Below are experts of layer 3 (counted from 0) of a mixture-of-experts language model. Rows are named router (the router's row for the expert), up (a neuron's input weights, with its number) and show model dimensions 80-159. Each number is 128 + 24 x the weight over its row's rms, rounded and kept within 0 to 255. Numbers have three digits each.
Before each expert's rows: a language model's description of what the expert responds to. This comes from a sample of Wikipedia text that the model never trained on.

# expert 37
Pieces of non-English names and particles, especially De La, de la, and fragments like u, au, ik, ka in Romance or Indian names.
router:140073132132132128111124111151171139108126105127140106132101133084175136133142126125075089106098175108079144118170111103135136124119168126164113123142108100108074092131121103130125118123157127126102154094116106093113150141091127134162126108
up0:118139119115134108122140174130132158115125102133122165132141138089081153145113083138114110113119152101111135107148175117117143123109151126164141119135138090142134108132132108115120093115112123133101115146143146159121111101142125111130106122
up1:130153135130165119162173113142089118186095147127126162147109121125109131169120116141141113160153114114141124140150101120127150142107142170142119089174197133150125093129133114163132147109139127134146113174162165156145149095121146162120144176
up2:109129087096136141118118134157095089125130116073093130140119136110155153151157131129147120115147097103114132109137167139104136146127159144155150102128091149097127102171123147131119116121118097178128093136145140139100125138123156123144145113
up3:141168130074110146113113146121118114097187152143125172160177169098132124105108105126083092105114149115142113102119133107140120096149140138090080147131123149108128131126121103153105096079098133102109123124118100170129150182147122131121163137
up4:126099130119127131124094135145121110100118163164126111121115081145208090066141115089087140102153156131149091110130167120115136110161106163126131119147133157144118077142136135145119101081148106116135165115119097134103124109116094099137112087
up5:136124160135125103143146125120128132112121154129139123183155103124129125142140137099117108122130177140147138066133144087105095078134128147084141111105166146173170131103101117123155141130139137097111160151121115128133096090136118107098114119
up6:154135150086123107148103143172122159109141124137121086142122113119172141175137132137119174155125155113099133139160152159145108119144147150092149148131106106108158184108135120136109107123128128130106138130114125106123160122146088150139107104
up7:133109111097103139142122099151168093139072122125138129131086125136083156133078145117118125166128119157139120123120175160123151081126085140117100086134146132104110120171088147139155120157111133122122135108124107127113130133133167127142110093
up8:100161129129135137088189075115104124109156091113083138151129138150163155154164134141130106098108146131127168106135155123125072122111178145151122127153106103079117119156066146167161079153148084119135141116105166131106165101140119103114095111

# expert 12
Word pieces like an, am, ip inside proper names, as in Saipan, Soliman, Antarctic, plus name words such as University, Park, William.
router:093124155118117121129110133137144152102083112131154137127121116106112119130088133129171167100134152122107116140129127139140150150132105159145116110137137118105133098112163127098162154137171150148111106135103089140141139149133170098123089134
up0:132139137116178142130160158155092128151130139119107117125083128114129112091103117117134127115151116136138084150154112127152154134142125143050103061104139135120141144153134105117094131162143166148169117138133111161121141112103129122146127105
up1:117142161133115166135121154165107146138097136121145156120140125131118095102129156074147141155143140135131114136162144147139083103116152108120164100081143105140126109159103102139139121132170114154167136105111124108108127129105091155109084108
up2:087132127105163130138160100181124170108075138160144135131110138114104132180133125161121165133124140129097118134123140098131152112137137062156132122133132162106159171157100117094112136151125124149096161145092128104115171118103092137078122123
up3:147109148127162094153171110168082100154102154102131137153090134111109108156135125081166112115098103150094140141101108181141108127113090136124093148133126153141122134126141136125151141185152158149112123145108167132131174144144123131108142137
up4:135132122143147149127144160122166150078112131171138110151147121144092135165126109130164173109150110108120151144129137115172115133177180164105124116090143114114121108122119089109110119122131141135126105133144097123130106112126127086167137113
up5:128118183097158159137143116124119133134111119096142100107122116141141081140122131092156107130095112141115162136083108160156093168099116109107103111122128162113109114105105135110112103152141162151122148070124107142101121164127139094090118161
up6:107109122092144090129098167124098090170111135112085147170127147157135125163140105125140125113119122126121110143121110196110171155133161150110114138123122111125090084127132114131141159147142155126148095149152087137139108132080115109136127123
up7:113102131103170129134101169143128161124106068131094094098164149086117114153099187067120136132077120153110100115105115100118099132154131126121105115130124139105081148156167132143106141148093156160151115138116103158149164163124132174125160118
up8:117107149161135121124131152138123127130103172159161174092109152155110152076115134113178111118089157123108144110061116164096150141105117169162113141125133159088186093107124164125128126106144150131125133136112154100137110121125123129112166143

# expert 10
Place and institution name parts and word endings like -ion, -ation, -ian, e.g. United States, New York, Street, Mot'ion', Z'ion'ist, on before dates.
router:128150146136125142125087155112128137097161120074132120143083087113151118079112119109095142163130146146131152086117131171123097144150153097103138139135140157149106146149146129161100144123109138090088119093130126100121177148148146119114128157
up0:133122138098128134104124111130094138103110134115120135102133162112124128105115099093095162129116070117118130150127093073110180173111130117149147163131063161190108122099130149135142177126114151148120146119089159104090117108115167136119133126
up1:125100091078132156111121134133120095127164096103158156181172133164132144171127112083141169176117126149135133119168118131119100099109094118074162149104115161131148123122135117139129107160132146154103121153146142121123128143137173119122102102
up2:106082109094140104154123112156174149116140136102073119133120114094125078175141136108123119148131148141113132112137094144088141135129128115096123087139128147071144135115146131116113144093124112125141117146180119128101100161138145068167146100
up3:132120121156138164057161144118115125103157132148137076128112102142138109140105098098151102142134151117135129138104108154183182127108082142172154117142085124130101120135104148153144107131168091125101123103142126108094142126136126132121127118
up4:141154168098100146112088135161113111160161146136115145142113174134147128100137130183146123150137140197125161139130142136143146095112098161128146116137141095140129138169133114180065124104149118162142083129161109106101128116137150141119092154
up5:101125075109188134076149100152117126125134104153085121130117102114161111145141174119164076143126140131186122108152075134138111154162131148102121104145121128136086124160128106083157127122119160113128118124150123139069178130144132144126134107
up6:136109114101146123083108155140140116124116106147101163132123108156103116147170119116148136106173141137142135136106112115133136100110117138095163161137126159160108067195112117170122115118138131119152073127145157136115096178154136114141124150
up7:146117129135136081147090141104168110147137141147112135136114144125088138109110108164109158137120149120161158138087124109134113161135151121119147148153106173121122142119127178146115126116137097116175145133122150141148159146108148147100165144
up8:104106147128132150112109190128146133146116126130159106124115155127065136162118148139123075111138168092101128095125117155114114140099119141125109143151138156174110168139118091179121140080118172165121158097122078138127137134160102104156127108

# expert 42
Commas and the conjunctions and, or, but, while that join clauses or list items in running prose, often after a plural noun.
router:144097145149148083131105141153155131122112126118173116155165104096144139138107161148104150153137164132136141134121195091115156095119141157160131172134098140138132139134123134145146160087116134125132112129150125171138130116140119124099139116
up0:105124117120104113133131149166113132171153121139126127157160116136096113174110156102130112088149087141133116135114116058104112155135164145152154109135110177138174161129136120101104138128147083176117081127120101150089111154153178140164107112
up1:129113145149175104128142122147106113091110119168209090141147168172138138128112134161118132167087128158160180122100141123177106161094126085141158106124124088131161132138148126119104103137116117146119129128128120172124113119149111111091144133
up2:108139131087109100090135130078128143118147138097145126134110145130127140110091140101120101164091146103112129115181135153115109143099142148176138094131143156140153127101150180116096119140143154172169157138200113137100146119096110095132121144
up3:170100143107147139081152151138164120111134142125183124131126138154081111187132147115129143124156163144137137110148119152139096096158122151100152120170108137127112146122140131113112151081130122116120096131087106093141104148119109140095145120
up4:125100205088147060155111132092111114117112113124169116102145131114085128161145144133146121137116110151102128119090108116122101137127116152118109114118158142121144133126102142118134153100125092103141143082134138120152171178117145103120125140
up5:132100136108128100145180152157144121110070110136137120110124173051112170132141104123112132111084101159134135125114175120146116123115192119131087165144152091136144123132124170078102114102166090158110146114100111124132163162123124100147090181
up6:154083124134106137114114149120153089117124099136168116139110155101111131103161105127125114099142154126124125112127113127170123094115112161115157143149159122107089126140155157108093096108123149142150142143141091062139135116141119122113108173
up7:130134144124123111162152104143093129108145124112155158104119119125139133074114123115115084138136134115106164157087149094142110148127136120131085106118166143142117111149123134093163126124129120130123092150164120156133136094135097156130103134
up8:145084153165108124119141143149152131143147122105134139117148129158142081130082093145099138130166145114152144102116132130127108107113152107108161127109130095111086118142125145105101079117117114147167097128166097128108152101159117156114128172

# expert 59
Prepositions and linking words in narrative prose, such as of, to, as, with, for, where, often before the or his.
router:057152131076139115105138105138117134118120104139192129147120131102119116146112130129129116144112129116123145151154127119178142146139118093106129096094162137159120086134109106156201109142114133163103173122159133119107143081101107137150159132
up0:084107077101125110092127170097171111091064122086137124177146123120101115123077105103135134125117093137136121141172112078141110122134103104112106121114117086173107097123133137119176118131128134098127114113161123149093126117123159141158145157
up1:102107157116150136135087112135114129135142159105146161105062125130123146153119169100125129139135132117112122147110105112148170149176139115130097123143137158155107163082146137136125155122048094124131104169158129156115156149131112122134160131
up2:124141141143161133163121161111129132112149129089127125108151148116121115150115123096134091143091124143111118166143111137109131107112160109103102130127113128147130119144139124107180101150101161066135086051140124093094141155144133122084167101
up3:143132110120143094147118120130132147134126101144154135115126147081134125114177121072100087156135140122078106090172126149090136149107147129134132141136127095130119151157141129108119091128119121126123130149113165128112129152106111101124104125
up4:137125116161110133116128130124151149098146174138164141133083103128123148100131103132125142147115137127151113138145177131147133133130159122153138124126140105143114130172128107154123126107128123169126148100111129140130120118102125127095082124
up5:159088113123143133103125130148111152119165155151132146133137140112116160126078157167099134121138161141081141140125101138107135144111101106157102098150080120118150140151123118053107137124127130135162114085116130178147132137098126093192158150
up6:164136104120142094112141130142150130156133119135191122110146181153134140106089092159118125128140095103160141140137118133131123133161087113115138123115156098078095153092112073142121147131098140132150141140083118125078183117106119119115139112
up7:116163129179118098137120160138145137152159138118112120119163192125152108126085128140125108130141184160086080114112119123101126139081109081111139099134140156086141137133124116134094148133085088142092106130137138124123085120091101149151170190
up8:157103129117125179120147112150154082115138123147144125121145112099112119126124131147132129109148171109145086163119102091155158130156106114131125130168129127144125085106117163136151145126085111153126159134161169145180117102115068133122124151

# expert 60
Colons after infobox labels, list dashes, table pipes, and verbs like included, served, published, plus pieces such as id in Bridgeport.
router:138163132131128100153098123094159126138162108101145117150169121154121134177102113096118134141138125157097107070090144110142123094161141168120121167130140137131174143158111083152170140142113105096122166106133094113130144107136086167166127059
up0:144115144081118176145102051143134154131149098116130131127153130123144112128138139129128140111116134127125059109146100131158170142137116119093106123108151147122171118120120160142134148101159098080119137147102135104105146134140152119095075129
up1:140138135106114092187095113116138141118164144122115105103122095131140098149139118101148142134110125139132134105141094105159108091168134113131119135117146163169101116115080134117115127149103140114140147116135132133096164127117136087143127135
up2:113146147070143123117165158126180149104096132112162173126106087135118079126118091074106122121157108122115134132140120130168130084136133135107120152075150066140164163108156133125121158131115129115158148170149125150140104122130102145123169093
up3:078146123098123144126135166111085102119164110111124137116140134131146117101139152099157109109140130137101122136126101122123106129105134128104111159105103140147141139134104138132104139132155126086162127106168105112108119118145152158098139072
up4:119134089140129153093126101129153148142152153097137154161142143085142159110150114135112152127128129124149106109090114134158148158118128163134110139122128147086128126126107152116114128121087099133125144184105101141130172157131106148120166129
up5:129141136129118133102155125151145126117182112115122123127111127075080104102134142104160090075107137157095115106125131157103126158162136137117128140145113141114149146124130103157116128073116150110169123152152167123166167096123145088112127102
up6:108114086108115112162159131114128097130117127165141173138164143137132131147138172121130139109106145139145108085132133097147127179133180147119148134118128150121112145153107101139139134131089150164162107136148141113135141096141107150178157129
up7:141130109141150116119114113114092151148108155136138103150098159159111159132138104105100078116105135129074134121137168140100128137101147128114117126151141090077147138102095166139141117071145106170128122125141186166136100114088124103133099144
up8:130111134114148120110114123178135149092120123141158121124173124127155144168122149152089105097152111097087097139140141103099151144136117187089134166112129149136166110104135191120102140089115082148153121118127120130142126119104123155126139144

# expert 33
Single initial letters starting words and names, such as T, B, W, K, E, often followed by rest-of-word pieces in titles and foreign names.
router:171081108133142081172142097132164153156146147166142125112066106148104136097113090135090149104097156131143140098081165168127142144145182143091140130124102146126148083149156142119180136095136118136136145116123114143108116134103103120118123113
up0:123113129131145127133108130207157149158101143108112132095142134139098126117107138120113122115107145128148114109122110151110122132070127098112131139154096171155096099166118103145144090122130118135119148115089111124120106131084116154125076079
up1:134099136112105103146130095118146163171134098178113110118133135118112163145149116076112124132165128114127062133097113137094125142177152135158112161126125128081124148096148143143139153143185094156144095129172142165087118144090101152123149132
up2:117091144154114095088085138152181125145119100141095153156102135107165109114145144112101149120127099158097160130115126171138167114127151113122144119156132115081117066079126123107105100128150095164132146149132060095105158123119122105135147103
up3:146138117142152109096147110169100140125130115120159132128107124095120105137139140099167174119141123177147109134128109154107100142146173142102124173151154105140098101134172127162132136134136111085127082178149146115084118130107114114159126157
up4:150151101109200122132146162121164098154120156150087137120164184103186097121132095151165114117130156134120162153130134121143122132092128127122121124128120145123113099168121150129096120087169142116133128114173123150120162143105116110099123123
up5:137155136098089103143128139164099101109109148150142078117128161103094139110077139152144131114121184150123172122139146147109095114131116112139104083171128167116086116118130145106115171123172071121111148143186096132135146117126155096150133121
up6:130134085101130162096104142136148144105101154131148108107108117161134168103106148096114171131082089160105155090155172132149123124161149140172102162139117115137160144113111138106111122128115122133096121098103154117142161115171106129148142099
up7:140146129090139072148112116117121157118162106084129143107095142113124099102106135074149156145125088159126122126128140171112128121149170140149094153178117120147158120122140123112156149121109109129152162193147109116121110145132143167158154130
up8:132155135107139131176162120078110109198114159151133108124104128159125084137142137119127140131110102192113137110122165123155099138164070146083125130075121106131146133147144150080114176139126122126161162106130094133093153117161144116125152134

# expert 23
Main verbs and auxiliaries after a subject or to, like made, took, would, not, plus the l in LaTeX \langle.
router:127121124124161155088108115095106135148112138131086171107128152134104091158102106083107116080131123095131093169156123080143105116126100120125139083112155114162144158126107112096137101130158140187151128071162115099151171108109148087097134110
up0:124040128130102170124155145149125126127105108109111146115114125161126140109095155139121104101146147132140129069153158123137095168171116095128173112156141120104092109135121128115117102076127160138146150146109107102110151159143135139150133150
up1:124105079114163178097143162104111102070130155129111149096116110155131121150173073141145126163099148145119138129121144126096142092104117184115128145117152117143095091121121143112119139149112161146135157132142154126126104128158113193114133130
up2:130129117091172116107176134097162163118132093149132156138149139140151141113133110121149143130138102159138118119149145102093165122114147132104106128132107144167114133099134116071140120146114123124140121108153104109117153114097133148105158113
up3:106082136149126143149132127124144121158120097102154140134112110119140132144157160113150078115140129095139108092097139096136118126134108146124122118123143111159097158112128154112114109094177146149095105061152130111155190142180176121117116165
up4:102154173143170158174139092124158118146098106146152151165183152136119118146109162126101121119110115149104127150138137144098118145144118090130151091119103125149107112136097098119158131103132128156130130153122140144118173095158160114116133116
up5:083114126085128173101119131084134125139132125178146083157113133161079174105130124103141155137102119124115094080132126124138063100162136110108151149098146202148078158117143147096142151124157112137127141131105115162124143132132119124111078090
up6:112116117104090121131123132094147152118161122111158125122116161087124128090105093136143172095167130112116097129118148095111100143150169128125112131136154126108082160162127113114072116090135138118104141117146128152151123119132121130066118123
up7:119102100132125137142152143141109153098124121121053144114120129102130157145134133164153114138127177161122163100170158157120120142153175148132121131120147142147118133145145134135137105109122117144124164127128132099144180118142122153121094112
up8:082097086173104127170147121113154104134139102093109134134111152144145112152132144159131135134115097119091145120178164105170139130126116089137133117128100102122132131127118145116182144139118151145148167115118118131160080097101132114140099102

# expert 7
Prepositions after nouns or quantifiers, chiefly "of" (most of, part of, Alkylation of), plus from, by, into, about, and suffix -ing.
router:136148136098098147107143124101106128121147140114124138181090148118103129121145155123126088124160124150123171092156136097159088116170116115138143087110123126134108156103079103151152115107104167143109142129110184142125127171098158118130136177
up0:140121166134111089133126133154108175134106121129050149096094139160097113127139111159056109151163137086115137096129146132139174146136150100152120116110109120169112070115068064121123139133126148134130121143129130114120142109080125133120102134
up1:116118135144142140137098121166089093133139128128146161131087147102139100139114156100138105129150091139147092180130136136148119124134120113174147087146108098144130155139129113188172120145093096110141173111138124148109116141056125101175130097
up2:088089108126127110113139125126147133123172087112133139082118135155130140096089135161092070104120131167124103073139132119137132133133130081125119133113104135109096112091082130078093122124096112122101104119162162129110143132145106102085141137
up3:122131119138154109147123134111156106122138135124149191151119156170149136124152147119150120123141074127129150139123081137143120102116121122143130102108123100130099154129128130145168122143119111151161154107103129112065122151159080108112150136
up4:144105135149067142135151164128112084149128124117180127137116114111129127109145119111147111118102104096098108136100134126132135172161198146129161110099140140127107105110175148106110130084122139100149097151133118157142123145129134122173141103
up5:102097105113142156135150129071135144140140142121156140102089084142132153134076130112113122128085168129117121169132130110133148143127149105149103122163087152123145124116127154116146097127096161134119146112128106124099133097110129149147125117
up6:178099159138140092169131123121131119085143130116123109126119090130117136093110073166148133146161119150089139099121121131094120094158149070115111129114111152122091169120173110140166131109129147119103137165157133163140139140097084101117150128
up7:127126148146119112132124169099123143163111112115111091085098152120168104107127120136123106104132089089135070140170125135149122139142125113095143111133116088118155138084100132129118090088175169082154124138118119126113107136101120138123142142
up8:141155136125074119150152111152138116105063120139122117104170123141053107156167147132118126128136127097099129148148130137139124130126127157149168126113117115083111118104085138111142144073126074143152053097146127118141107164134129137116116170

# expert 55
Nouns ending a phrase, chiefly time spans and abstractions: years, season, time, history, date, story, career, plus the digit 1.
router:118176108133094128106149126144140133136076176128166148100137112138121095127154140103152152151109149106157141101125142135129085187090106091156103122115105115128163139097105093129115116123086080151137160118109117109141135089148124106112124122
up0:112085136133099097130176157158150131107151133119137111148144160134134129145098153125115137138097095144129123104164160136155130144171152163155125116096130157096133128147115106167095123106096100133122112125109136144139115118139143186115115126
up1:126152146111122118101138086179118130117132139067106118094136100173095163126129159142116102110121140122094154136125166109103153106173125098115200111069147110148121133112145158139094105152106154163112136095122116134116117093102130171085111082
up2:097105142098085113111107169080169146140140089085090105093138143127114041124133155124107117160121148141130107147112148124167106161110157132126100094122139152099120098130124131111119098142175087138133125123115129115114129131130124122138152097
up3:140092189188170167154121120135173119189179127115101151149142144138125144121117117155095156181136159086123143142122146115123089169166158126132160114118119095138098127125152134125078091131161144154130102099129163105100161091129095128142100132
up4:111144153102144109121158113141162155136112116125134133107147118109079105087124139085118118114119102108099112117099083133184117155118121091129150144171158138128122155125111113093098175072068161132137133133158091145109138129107115132141132113
up5:146115153096126127135147110101167165145160146100138172086130109104110159165092136121145118140141121139149104082140226172118100138129110139167102170189116130072127115108111103148130098118103114120158173137092110124103102133122131123124122111
up6:082161130114127100123148142138112112159110132155125140132140123125130117116136113152112149132170080149141110102170109119117166127112121134128125131152060140110096102086122133113104170102166132105139095166132114131132151106107150091177143121
up7:105120109158149108093089145096098139094117127105144118118081137162145117121184121090131181154131170104127165132133079118093136145129131129119128117117136139127092158090153099146108136091134119124134127153165109135113132118086121114099118125
up8:123135139118085096164109167104131147115141154120156160134161136151125079123151141119167159091156156169136179182144118098112105103120121142126121166145137142164148115155148113103119125110137100099147129108150149138133107097113148160093123123

# expert 49
Inner syllables like ov, i, et in names and compounds (cardiovascular, Genovesi), plus discourse words such as However, also, but, very.
router:096108139153154130093163110149126109110155110105122131113120119123158133146158102153129084127145123103108095105158131161103164145104133096135113155137126138119091139171110135093173133119127174084087116138136145111147156153094133121092129155
up0:089129135084118124151120117146106143144109112161138124089165103127152088130122159150128131113125127151096132177139107104137108084152138107143115148138176121086150153144088123161136126173106133148116138096135153120112098085193139164135114087
up1:139147084118124145147137142132091104106138153123131147118117153156112111131164146145142114140132113128095117116122151135122164140100178085149124182118183143157147099166148122165135163145108125112149150117113116084119133103127108145095102143
up2:110148143137140127152111133101183149139135150148094108139124144154171097105102131118136140119144134154105149079161161114141114110186192097166092141106133114110083132150073117140128130119131133175141117116101177138111143117139107114154155082
up3:133162092109127117151154156132119151166102130134160081111122144133134102128110125134111144104147092121139116127155145166139123169123171140079171155131121135141142108144140125110144108140127080111139126133086119114117150184096185147126143104
up4:131097091118091141108167104152108157157111164115199124130103141134061138102107137103135162139096125175131136136121125122166103137136137116097088148127128132130113094120131170108152100157137132116119118141128138102131128166124151127116123131
up5:117135153118178147141133109157100124100160068150142084119099115124175109133118101138127093131133134161135146114134128087110085136118134117101161149117124105109115141144102094141147127109122105151114114154141169097110173118128104162112149161
up6:176139163131162167106129102177158117151111128085102122159133112137094153114096158147146108119120156117106150161148146089102130094067095098107159142111117120134103105124103138145081115163125156107095088130148130165127125107132136101148125117
up7:154129164139117093141132113120118116143142157120133158164151136074071096114153116168110159119154153161158101131132120132103165130076149141159142139129152142160134116150116134160104122129125130106147121148087107130157103119140130112150085094
up8:094182107136127163074128142125156133115133139146140147154161155141115172150117099129124102123115131096153151137151079124082132072112135167176098123138119144131173138163166101154138132111139118182158112110112105113105148110144130090138109161

# expert 17
Plural or noun-forming suffixes that end a word before a comma, period or of, such as stud-ents, amino ac-ids, end-ings.
router:115141120171105143144105143160115092144110133078142131153090137118116146147117137073118163099139107096160090147064084137129095117129138130127160106123080139113168114116130128135156135156189101162127130143160076114118141154164142135124155105
up0:133116135136144103148128116130114146113107087121139119129146105153114139160142141153125126166146140148105114109097151139143124120113126115114114116089116126112087111105093127120142102136099131129160152122074147187117120057099136112168105110
up1:122114167114111127136144110135091113105116130138141150138130090170136117119098135069079097148128125118114121156123121101107094103084127087149115127152130129130112123104117134121112122155177073112108143126143107109112102125179124126099124109
up2:131160153093132148110121133141102129129134112130157118150137139130129147122171143115130154127117104099170110118121117144155156111159155134127096126164140151093131115137160135131122143194108158120165099104167136183122062128122135124173134133
up3:129128113138112152129143172158157132151092140115144147110077120122101117155145142094101106129147144161175108097133159153202142104128148113161104131109123135120123102163094137124154140141102112158108147127131101165162160158184112124123122162
up4:108152122139145156125136141127110129102111117132120124174101113157137154139086140134141135193120110126113148189112131130134155102155119111097139140170123103115099105101164137167151148107138117121075132140152089116123124140155121110151113090
up5:151133103129072105115120165157124127112128107151106137137086141122130101117152123161137163121153114095134113167165118177132174115136120129142133114101122162127090093151137151154110108137133144139090063160177126156170131098129125157148101137
up6:125134135152103091122114147167135130078101137105105156079175123145133118147140165114146132123118125106180137161101097132103058114111146146167114096129119168125109136115094123100151119143117138109126179142142093140114150176090112088165137127
up7:112127103121126114121154130136115175115143116143110143156096171151114091111133137105094106147119134088134121125102130141139130160118120091101111127157136128090117173156139126179160135097156160142171107172108132202147124127128130123089089105
up8:112167133137108135127118109121099057130101160136109147086148103114133151107138120151157136154126142132120177108089180135172132145143150158149156130107121098129053080103076125144120160136176147142112117132085123155152128154153078137116140142

# expert 4
Digits inside multi-digit numbers, especially in tables, dates, times and measurements, such as 4'0' in 57:40, 193'3', 1'6' July.
router:134113141129110102140101108115139125128125155147143130148109122147125138114129145127116124103124098119147084125094106119125128129129157117097103094103102172145104153139097137118112069122168132100158145133099128127115126109101101095122103165
up0:120154113098145131118133123101123157105127172155109123126110135143162128146131138128167141115149128127124136082091146167080125116159160120135131106110148115159125137136108086178125123149106129165111148153140166151147071087137164125132159123
up1:112145156128100142151097105107177106128154137147126130165100137139165135127128094110123102135119158122176163081151111137109082126161110090123094131129118119139096108079186146116128077118100150161134128138154135126107149095157099137119121153
up2:133141116141183150085102126141096115117139133136121164139177134140161155116092088100126103093179161115121140134111092114149109156139171124093134142097099166144112152133086108131102105091102110098075127117131133133114107085112118124134131120
up3:119135128107064124095135144137169125116144101115152127090138141142174158093127170163128172165082123124166146128129133140156141125141118086114108131129177122154148104109114121131151128126138123139104136134103153113095139107113108133123145175
up4:092163163131131118158092147146129130107132153187074118125134130128148140154124139118141134108134149136126162067113093155151167099120117135127115163114107165091086145119106123152132102146065147134099102126139125142151169099138100126137134126
up5:124151102133105117113124111116132136138172125116109121142178184152131125157097112175083154148084147104142131144126130127129171151112141135158113106130131147090113113157110110095132159121190126115164088123124101128159147106146139150137149146
up6:119143106129096150095154127094126140159149119104153127131101109136141164128165101154121122130130137117124132133150089066170126110168099145127122138155098121082133075105091180119162161143092127124117105089115133126172119179112120105135138109
up7:141117136142130149124113134138091136079112142133143184141101085149103094153127144137139157085116169133082154137167149137126148107123124189134113157172134135154154090162115099138121138101082139135135103101112154115151103175120127162103151140
up8:128109073132123133097130132127138132154132080100162133129166115123125128087128172131076172153118145141094139148142100106110104130089157115127119107164166145156138156138093147122076135144106126139133130064104174108138114188161133126179145126

# expert 2
Single digits in the middle or at the end of years, dates and figures, plus the x in dimensions such as 4x100 and 9x19mm.
router:119141135124151134122149132149102130121111112104153121122120103152148151110165092101146149093134145147118152166155108115098126090146151120113152149138134128090108115095097109106127108121128139114121141165128098163112121146099123093122089165
up0:122145115151139117135145093126115160153133194149160133130094142114120101122154105125144151128126147162114111139140135114118143155127097117146152121105170129142158153134110105107107078160114149135155168121144092107155130141171119136168119165
up1:119115137088108144068166115131135131117159131143119107145114101130104114157141129128159113144104096134120156163171112139128133124114174099140145091143136108104130131145116128110141114167131134137126130123099140106155118130144118118154129145
up2:137130131141140114146092085113084162170147149099121159098128163129153165113145115101148121105149060164101126151143125147121118193178140139118149117105127105119116158143163147177114092130129139137100124105126145118142096135141163130133117153
up3:123162158123137089146112128117139183129133130112147130100160127121126126106182130122157111139128130067118132138094133107126096112120148099148190112144123131135140100108148151154139101107117147108112110082157147141125150113086118096095097154
up4:108130128105104114116107112144146174137127093117097095126099161152170125100110133169122156150144121163138120107118115082129136141124141138127110173098135106146104117106090112132134151114133114130092099185099148147105112127146166149139119112
up5:148127141194109118130139140143138141135135122080169147107114140142150142173123109140188112139130110169095117147172132168168175150147129135130173172147136084130134131077111168150164102131144112108143129151098133130103192188089129152078118144
up6:167143142169160084174159164157177159138140144130143153109150151108121127151097101138104139106126144132099123118108107101126101134112104119108131090117108165127117154114106127101123105099156134130122138123118155099110090116074089120122119097
up7:117193155147105126122121101130093153146124121120118153126112174117123149159109125092120096116127136105113136143126130123135118158118128154117137119109155119090110143111113154129109121135129137111142067161150124121075070144160128113097083114
up8:141142128132092089090134158142121095144093105124110107127134175149096123150125117147147088141115134123162147101122137120083092117146095134104119128113141126126128146102095102116137137141147131116121127159112112123142119124134082141144126073

# expert 18
Line breaks and list dashes that start new lines, section headings or table rows in infoboxes, tables and lists, plus See and There.
router:133107128102160112099121135111088132159123098168129113141142101139084104097129139085103158140132119108087138130147152135096127110112114114106124142155129108150149143109143149134138120127108140098111115115168166118128190154085117161135111104
up0:130119151153124114093152137150092118116107160151099145162116177136076130134107095144104111156107155105144112126078108129131150164134112124160128114131126135111109125135146178147105109136160126117098117136124132154109188124133151078130166163
up1:114126113078150115122145145140128124148116135176145125116121133113126155105120120128114113122130082142137113110099119117176160132130132193120111139148138118104144103116057160197123123121107160148155149102099142150127134141101161161149141123
up2:116107156092164122142096121153151100104144136137094078119114146141144138157163104119138087134103087158147107092111136140157145170099154175176105117101141106116128110149103139144113101136143134147126126124122155164139107072119111083093150153
up3:118138131108129126129101136134139116135149139136104114097145136073112153117117121094103115139139118080162095118095144112100120140149143122135169135127057101114127142129082117102123126100118106138102130096133129149106122103130155109157096141
up4:119119105149091125150121130145126212143096149148174114115163080190073163161132117133168113121132135125117112097106121111127112124132122128153129137154139133172160135096139134139174133148109171140138119121140107161119132138113143132122104149
up5:124099093152099103116134167116095138149179091139116115116122160141129122133156139116129088115105169115104099163125125117123123141160130072117108101143117108161142141106138084130121183154077119118126129173092115134158133129138107120126132094
up6:154126194171098189107151112125118119144135106133150161125104159142141148160135139133133094104104201121118160096139147130093116131111157113155152122134089154139143170106135121134120100142131162134117107132129110136165112134110091114114097185
up7:122145089109102159167080121118125121133116139105133132146147163113163204134136090141110126129118118162138151101151093137123124139107141113136123162150125145068121128131094132171144111149124116134084168139128109127129096127118129106123118110
up8:132119088077102116158128112140109136147139136130130096161090162081115131138140112123117160188154140122157139117128120148113110171135136153136142117146165070110128129108086136116104141137128087104123088096105096131136151108057136136114120118

# expert 43
Newlines and sentence-ending periods or quotes before new paragraphs, and == heading markers in section titles.
router:114122116113178154105150116161123112142150114133132108099147167121132121108130139142103119122122157117065144130166148105130146093090155100136087107118145102116114111130131140131118100108167095111103127146116139101194110079084144140110101097
up0:125109124117128143118118099132100147105137127112147154156132173128103111135129138102115107119130113155121141110126099104162128133134129124120130137099084159178091124148129132137097107112133113137146082090124160110177121121142115138140114120
up1:116107102145172154158114127121161095119121103120066123124112137161112116159112158152121150160120160127121129130106136168103144145097144144140145082137126155126124143143144121097139144147178088116163156181121097148130102124112132102100128122
up2:092109093131143131126159109143139100164147117157130150104128107125133178174168107119117145130131115147106167068169091128162129100122090128158146125128148127174092146163104139144167139126166082114123109124162115155132155153118131133092184107
up3:104148140121110152141091124155149139098176125130131041126136092096124114138137080062079142136126132127126135153122129141120094130113133130153122076116134145152173152138148140173104145119114126157120113144127077106139092126117111169144096150
up4:092120110126130124124144146101132107077102109120156118124101150091125092121110130161124098130122121178108145149135161065120099149114129112126134123107150134084138123136133142133149139136120135132118084180161137143114088154147104133089133118
up5:153097090129085129083110152144139140117114118147106141140177139128142132103142121104168095111139130101112118127179143126142152150101102146141154126127141127151111134133135126119128149144120119116144133115105112136139198087100137096111130129
up6:115135128150162098129177127103117131098078145120176127111109077151145127152122121110093114080122173153087084139131118134150139128096116108114154121127147145130096121145171115157109166129139120126097153082159157142114095142125097126119115132
up7:171096119151087112141123125137144104103121120156131088106130109163101155086124110134154171158149158097116138128128118147138115154133142143149128107101123096147132115110117162170130125128079152160156135138111140133126129136147140131120101161
up8:128122130112138101153133107171142133159112097121141154124146179137127149178110106151143163165123131193137123153140099109190089094121161097130127182096122089133119118143134139083160111123126121132095129111103113141109158104143115127142112118